From a checkpoint of a small mixture-of-experts model trained on Wikipedia: vocabulary 2048.
Below are experts of layer 6 (counted from 0) of a mixture-of-experts language model. Rows are named router (the router's row for the expert), down (a neuron's output weights, with its number) and show model dimensions 0-127. Each number is 200 + 20 x the weight over its row's rms, rounded and kept within 0 to 999.
Before each expert's rows: a language model's description of what the expert responds to. This comes from a sample of Wikipedia text that the model never trained on.

# expert 0
Digit tokens and numbers, especially year-initial 1 or 2 after headings or dashes, and numeric cells in tables, like 2020, 1939, 21.
router,204,194,181,190,188,191,216,205,201,226,191,221,221,220,221,207,207,187,176,219,230,186,176,192,189,165,183,183,167,234,208,205,160,214,217,223,235,206,206,207,164,203,189,233,229,191,182,194,180,204,209,183,221,196,183,187,230,171,199,180,190,219,215,164,180,225,215,223,214,206,170,219,195,172,164,220,195,193,176,184,183,183,203,176,191,204,203,165,186,213,187,228,238,205,204,224,181,199,216,174,196,209,234,244,227,189,191,235,225,181,224,159,205,189,207,208,196,221,190,167,178,185,220,217,224,197,186,224
down0,195,199,213,193,220,205,190,192,187,194,164,177,203,208,195,219,180,205,240,218,189,181,210,214,168,202,208,205,187,224,175,202,207,168,172,196,197,187,206,209,222,215,204,181,224,218,217,192,205,211,159,207,238,209,208,212,199,181,217,206,197,205,218,185,141,205,178,206,193,234,212,199,183,164,224,219,171,184,211,174,207,215,194,204,202,180,186,195,169,183,181,206,206,226,206,172,196,217,152,217,231,226,219,185,205,208,207,181,222,241,219,196,198,214,191,132,218,192,168,204,170,228,190,162,224,184,188,208
down1,208,189,194,221,189,175,220,198,193,227,184,218,236,212,184,207,204,221,209,206,178,209,184,177,200,218,168,177,179,190,234,223,191,186,189,188,241,172,164,203,220,233,181,224,165,181,193,210,157,235,185,185,182,202,219,216,194,173,232,190,220,192,201,165,186,182,234,203,196,223,197,209,201,202,188,194,195,198,218,171,202,202,182,171,187,207,226,179,216,202,194,204,213,233,200,208,203,177,208,187,195,223,233,215,208,206,189,182,150,168,194,229,239,165,224,174,202,185,226,214,184,242,184,200,209,209,218,177
down2,200,205,168,199,188,194,179,184,212,218,220,223,216,211,175,212,209,213,200,184,137,163,210,206,207,191,177,202,171,202,176,198,200,225,206,219,197,203,182,212,213,201,201,199,230,242,178,200,211,155,229,242,174,224,165,195,190,192,223,160,199,203,213,168,195,204,222,196,198,188,165,188,196,207,252,215,213,224,199,190,247,165,185,222,202,220,194,133,187,176,186,187,203,211,215,208,191,200,194,209,189,188,184,203,190,215,171,185,187,203,208,206,206,195,192,181,189,214,218,199,166,206,177,209,232,203,215,195
down3,194,181,167,209,227,210,178,194,208,202,201,187,181,183,201,185,212,169,214,190,216,247,192,174,147,215,185,239,153,193,234,200,207,178,225,203,226,184,159,201,218,206,207,190,192,213,194,187,217,201,223,167,178,208,196,222,216,200,216,167,189,204,177,193,214,198,155,172,181,196,214,209,171,184,157,210,191,200,233,183,196,187,194,201,193,191,200,187,182,198,204,215,209,219,237,198,197,195,179,225,192,162,205,157,179,198,192,196,161,193,227,210,218,211,217,171,177,179,215,194,204,180,217,219,239,215,201,193
down4,163,184,195,187,228,181,170,170,195,218,224,203,214,148,201,204,162,208,193,212,176,215,190,186,181,204,201,164,192,168,214,188,171,183,146,232,204,197,188,188,194,202,217,207,174,199,199,191,202,210,172,207,194,211,195,224,198,208,195,214,169,193,167,177,183,196,219,194,254,226,188,206,192,213,163,222,215,204,211,193,180,169,187,214,190,220,184,209,212,206,200,207,216,184,205,175,190,242,221,172,206,209,208,195,162,218,192,217,202,223,197,186,193,210,191,220,226,173,197,229,204,211,199,214,208,186,156,146
down5,211,187,181,198,183,172,219,181,175,189,190,219,219,184,192,211,190,183,163,212,225,192,201,181,185,209,202,211,168,178,209,204,159,207,211,200,185,222,188,162,189,223,183,174,219,182,185,219,185,180,216,178,202,213,162,172,242,175,196,211,211,210,209,179,231,209,229,219,199,180,198,202,199,169,184,207,205,168,157,193,169,234,217,165,167,221,213,189,222,201,196,193,211,190,187,182,168,201,215,172,202,197,219,209,214,172,203,204,204,161,218,172,222,189,193,224,192,249,191,208,222,187,244,200,163,194,201,218
down6,182,167,198,224,172,209,171,213,186,182,196,167,195,247,196,180,196,205,190,230,240,209,216,228,174,187,210,169,205,195,230,211,150,190,203,196,256,206,214,194,190,167,200,181,218,163,189,192,192,192,226,223,239,204,173,212,228,192,174,182,173,229,207,201,220,207,215,197,233,218,204,215,192,208,188,205,194,227,228,196,216,183,213,201,204,203,197,214,202,185,185,205,208,204,183,198,179,195,211,192,169,186,192,232,162,153,186,209,172,196,168,202,203,217,229,188,189,220,222,196,220,214,215,209,232,176,186,190
down7,182,209,152,192,198,219,195,196,205,197,211,182,208,201,163,209,165,178,182,159,214,204,235,206,207,180,222,199,196,204,184,199,170,224,226,189,230,197,172,247,194,206,219,201,179,194,177,187,225,209,203,173,203,195,176,192,195,171,190,229,195,175,185,187,182,244,188,231,212,174,205,152,197,211,173,224,217,218,217,209,185,195,190,211,174,212,208,170,194,217,200,210,184,193,183,185,172,189,205,183,204,180,217,225,231,212,170,217,221,208,246,201,180,217,232,181,217,230,228,194,177,175,216,218,191,192,169,196
down8,223,181,217,231,179,242,169,215,204,186,179,210,199,203,201,203,215,211,207,221,225,221,181,187,210,230,209,217,158,188,233,203,227,208,191,208,195,185,231,173,204,193,237,158,186,169,187,178,190,167,173,211,199,215,179,225,220,177,199,196,209,232,223,200,210,178,212,229,237,193,186,176,228,188,193,183,212,166,214,214,198,206,225,198,219,181,238,193,198,196,203,205,194,180,162,195,194,210,184,201,173,238,162,180,178,197,178,218,224,187,192,222,184,204,200,214,175,174,211,200,178,168,191,190,212,178,223,230
down9,214,172,197,181,164,208,237,215,181,232,206,193,184,213,205,196,204,188,213,203,226,197,241,186,172,198,229,181,204,187,210,189,182,161,200,202,183,172,206,201,196,168,182,176,164,184,222,238,188,186,233,175,205,191,205,194,232,187,175,139,196,192,208,202,205,212,234,212,199,196,152,200,187,245,193,216,212,220,185,211,232,154,185,203,226,202,201,181,195,202,228,203,194,177,228,190,210,179,226,186,185,172,205,209,213,194,220,226,196,167,182,205,205,175,178,173,195,177,227,214,217,202,204,183,206,202,213,182
down10,194,202,194,228,176,154,189,236,202,217,212,194,223,215,179,181,205,202,180,189,209,213,215,189,218,206,193,198,174,194,157,190,198,225,218,197,225,236,190,187,199,207,188,208,220,206,152,199,223,223,213,210,207,182,208,263,179,238,210,238,237,176,230,201,190,222,201,188,190,227,178,183,238,207,190,219,193,199,210,194,189,194,185,173,254,196,166,211,180,204,208,166,173,201,182,216,203,203,209,223,207,222,194,203,199,162,215,217,184,235,224,211,182,212,209,221,203,212,200,205,222,224,223,217,176,210,209,205
down11,231,186,190,223,206,231,191,193,211,202,198,182,183,198,201,235,199,201,194,158,220,191,202,206,225,157,188,202,188,183,213,201,220,227,210,183,163,168,189,196,193,163,191,182,202,181,172,181,190,184,210,213,193,192,190,197,179,271,213,179,190,206,182,191,203,172,221,197,172,171,199,217,179,195,190,189,239,194,204,205,225,246,203,205,196,225,168,206,187,197,179,234,225,230,215,208,220,182,170,235,206,199,192,215,206,194,209,215,204,204,175,210,213,176,160,175,184,217,194,227,216,244,212,232,216,214,210,204
down12,194,238,191,190,189,209,210,182,180,205,185,193,194,208,183,195,209,242,188,221,204,196,192,209,193,162,220,194,209,223,165,166,212,180,222,237,197,200,195,188,220,228,185,207,207,203,191,205,171,189,169,192,214,198,197,215,166,206,198,199,189,222,192,207,184,179,195,169,158,200,248,217,209,228,239,211,216,155,159,221,194,177,195,206,194,190,214,196,214,163,149,186,205,191,180,194,194,199,213,166,207,209,173,200,165,210,213,157,186,188,197,205,178,194,217,206,169,164,195,199,153,206,190,170,177,185,194,200
down13,219,178,188,194,192,171,183,180,218,190,178,194,220,192,209,189,222,235,190,198,181,227,232,193,217,177,195,192,203,204,222,197,231,194,170,175,234,186,188,181,215,203,194,168,193,178,249,188,201,194,151,179,192,167,207,204,192,193,155,189,230,176,214,188,184,201,204,197,182,194,185,204,186,195,219,172,179,179,216,250,207,177,231,161,226,218,213,211,186,196,216,215,169,216,239,196,230,224,227,234,196,186,196,201,205,224,240,179,191,200,185,224,156,205,198,210,188,199,203,188,194,187,198,195,220,204,172,195
down14,184,261,185,201,201,181,197,145,198,191,158,199,184,180,195,178,186,184,233,259,178,234,247,221,206,223,210,223,209,205,213,212,156,189,207,229,200,166,205,201,191,201,208,176,195,195,216,207,192,214,201,213,179,231,212,207,177,217,183,180,196,178,214,226,197,203,218,176,190,177,227,205,219,211,229,220,208,188,203,197,205,216,171,226,196,221,225,197,222,196,188,177,211,194,158,206,223,195,178,227,185,193,169,202,203,191,180,208,218,219,199,220,218,190,209,207,185,175,185,238,199,190,170,183,201,185,206,193
down15,240,169,205,216,205,194,198,204,211,214,192,172,236,215,207,172,181,222,189,204,181,202,201,166,243,205,204,219,229,184,194,217,216,216,231,183,211,226,206,222,201,208,188,221,217,207,221,155,202,213,233,175,218,207,216,208,184,185,190,193,197,156,215,199,188,186,201,178,205,195,176,193,180,163,243,203,197,195,218,187,185,193,186,194,223,236,208,196,179,238,198,190,194,201,186,204,188,159,193,183,244,163,217,222,197,225,187,225,158,162,179,196,225,186,180,186,228,214,183,224,220,212,213,218,208,209,224,188
down16,262,205,212,168,188,197,189,198,225,209,242,200,232,151,191,198,211,191,187,193,201,196,207,196,221,195,173,224,191,185,188,220,201,205,174,191,221,222,207,196,196,185,229,212,210,243,185,211,209,224,183,201,232,205,227,180,224,195,190,168,186,219,196,183,220,209,167,217,200,182,175,219,213,211,223,234,207,203,192,226,211,168,199,231,174,172,162,190,210,201,173,208,205,171,203,230,176,204,185,198,192,217,177,193,186,185,184,200,148,199,227,201,200,199,222,184,176,202,198,193,185,205,184,152,205,186,238,223
down17,204,199,194,177,208,227,196,214,157,225,180,193,207,202,163,216,191,211,221,191,207,196,226,212,222,183,179,195,215,211,192,209,234,189,190,217,192,148,151,171,168,187,171,197,228,206,212,184,219,199,207,179,137,224,184,188,213,186,165,170,219,200,159,182,212,233,209,198,188,197,196,193,173,231,204,197,197,213,200,235,204,191,205,208,165,234,173,194,204,223,210,193,179,200,168,201,198,217,205,231,197,175,198,218,223,213,219,199,223,168,188,177,203,210,198,207,147,191,212,201,194,197,199,208,195,177,178,211
down18,207,220,160,184,223,180,200,196,192,200,222,198,185,183,185,205,186,242,224,177,157,253,213,227,164,223,189,188,231,196,169,210,177,185,225,212,201,196,170,226,195,189,199,225,223,205,212,187,193,194,195,190,217,222,205,165,198,219,183,193,211,169,192,199,177,218,208,150,219,183,202,156,216,221,173,192,229,209,219,221,193,192,206,209,200,155,176,190,212,227,217,201,179,182,189,235,190,211,179,213,216,204,209,194,216,201,195,191,231,203,212,219,213,203,167,222,234,223,188,214,233,210,224,199,204,211,230,210
down19,183,176,208,196,190,174,222,192,209,189,175,192,201,178,169,206,228,204,202,216,227,192,191,205,181,174,218,189,227,212,174,208,217,226,224,215,209,180,194,196,204,212,204,203,158,226,165,200,190,209,273,251,192,204,159,203,205,199,208,208,198,208,200,161,207,199,198,185,200,168,194,189,206,203,215,210,213,189,205,198,187,183,178,157,174,193,181,190,201,230,203,237,222,204,199,184,199,207,183,176,168,213,189,200,213,224,173,196,224,182,195,197,206,234,218,193,209,191,251,204,201,155,150,195,207,171,205,204
down20,178,196,221,207,222,208,189,203,225,206,212,229,173,183,169,208,193,187,200,195,192,207,220,173,215,163,224,191,207,195,176,225,191,195,222,238,200,235,203,168,185,193,198,219,212,168,170,210,203,176,205,212,221,233,237,135,171,163,217,206,186,221,189,184,205,206,221,211,204,186,191,211,229,191,225,215,181,204,234,196,216,195,173,194,192,186,183,206,193,199,218,230,197,199,186,187,197,241,201,212,185,187,213,177,196,191,204,212,214,171,169,197,163,168,205,185,248,199,215,200,181,199,173,174,207,249,186,209
down21,189,188,210,150,192,172,203,148,202,229,183,209,210,209,173,172,219,203,191,184,222,162,192,212,201,236,187,221,154,221,202,193,206,176,214,188,183,184,211,208,194,161,188,155,204,180,192,156,219,202,225,206,216,166,263,222,211,157,216,202,187,187,209,203,215,218,215,190,171,205,217,211,203,204,186,214,195,211,197,183,212,200,233,185,153,214,205,206,209,221,185,214,203,200,180,201,194,207,204,218,200,190,175,193,180,204,217,211,194,222,175,227,206,224,193,160,214,188,199,203,202,213,207,175,179,178,222,185
down22,175,188,213,177,199,134,182,162,200,197,205,196,205,206,181,222,195,232,174,201,178,218,208,194,215,239,180,257,225,215,209,192,188,229,198,200,233,196,203,206,190,174,196,222,181,223,196,178,242,174,185,217,221,209,237,218,178,223,223,209,210,212,191,166,218,181,159,212,202,195,181,200,221,171,194,192,176,151,185,194,195,193,233,218,202,179,212,186,204,210,228,187,207,206,216,190,200,203,226,235,222,188,192,201,186,197,203,215,203,230,184,224,171,189,224,213,174,192,185,215,214,175,209,191,184,203,192,185
down23,186,191,179,216,179,204,166,202,193,205,241,194,188,220,199,225,155,151,203,224,148,166,217,207,183,169,230,230,169,217,192,207,186,211,171,193,222,195,192,217,198,207,205,214,185,172,219,165,198,228,198,242,184,219,220,188,173,203,179,191,197,202,191,192,178,194,195,174,230,226,230,211,196,199,209,176,194,195,209,176,193,193,180,201,193,218,203,220,177,197,147,235,199,214,197,200,211,210,211,189,193,169,222,185,217,200,204,191,204,211,237,189,201,209,210,149,221,218,165,193,182,196,210,180,177,181,190,197
down24,219,183,193,230,200,221,178,189,193,228,175,206,179,208,231,197,222,181,178,156,254,194,194,198,212,213,158,199,194,229,197,206,206,188,201,201,186,219,199,199,220,172,208,218,202,230,179,217,202,231,205,196,174,193,247,197,201,203,208,184,183,186,207,175,184,178,239,232,190,190,201,227,185,211,246,196,215,209,221,168,226,170,189,191,209,212,176,192,197,190,194,176,165,246,224,193,189,164,197,213,188,195,233,214,200,201,157,188,205,216,202,166,185,193,181,181,187,190,232,188,219,225,168,208,201,188,201,206
down25,208,218,166,180,172,182,214,172,222,197,179,196,229,166,217,187,192,213,213,168,203,194,173,244,203,208,262,227,193,209,188,183,152,188,175,196,207,210,222,193,214,172,205,226,196,202,209,184,198,217,183,198,239,189,201,202,179,182,190,213,191,227,201,199,207,195,198,205,194,185,228,222,218,212,184,148,225,182,196,183,237,208,215,222,208,202,197,177,195,214,195,209,234,251,187,163,208,210,168,205,228,208,227,204,219,214,179,193,179,220,223,222,220,199,189,201,226,166,204,209,200,194,198,231,198,223,217,202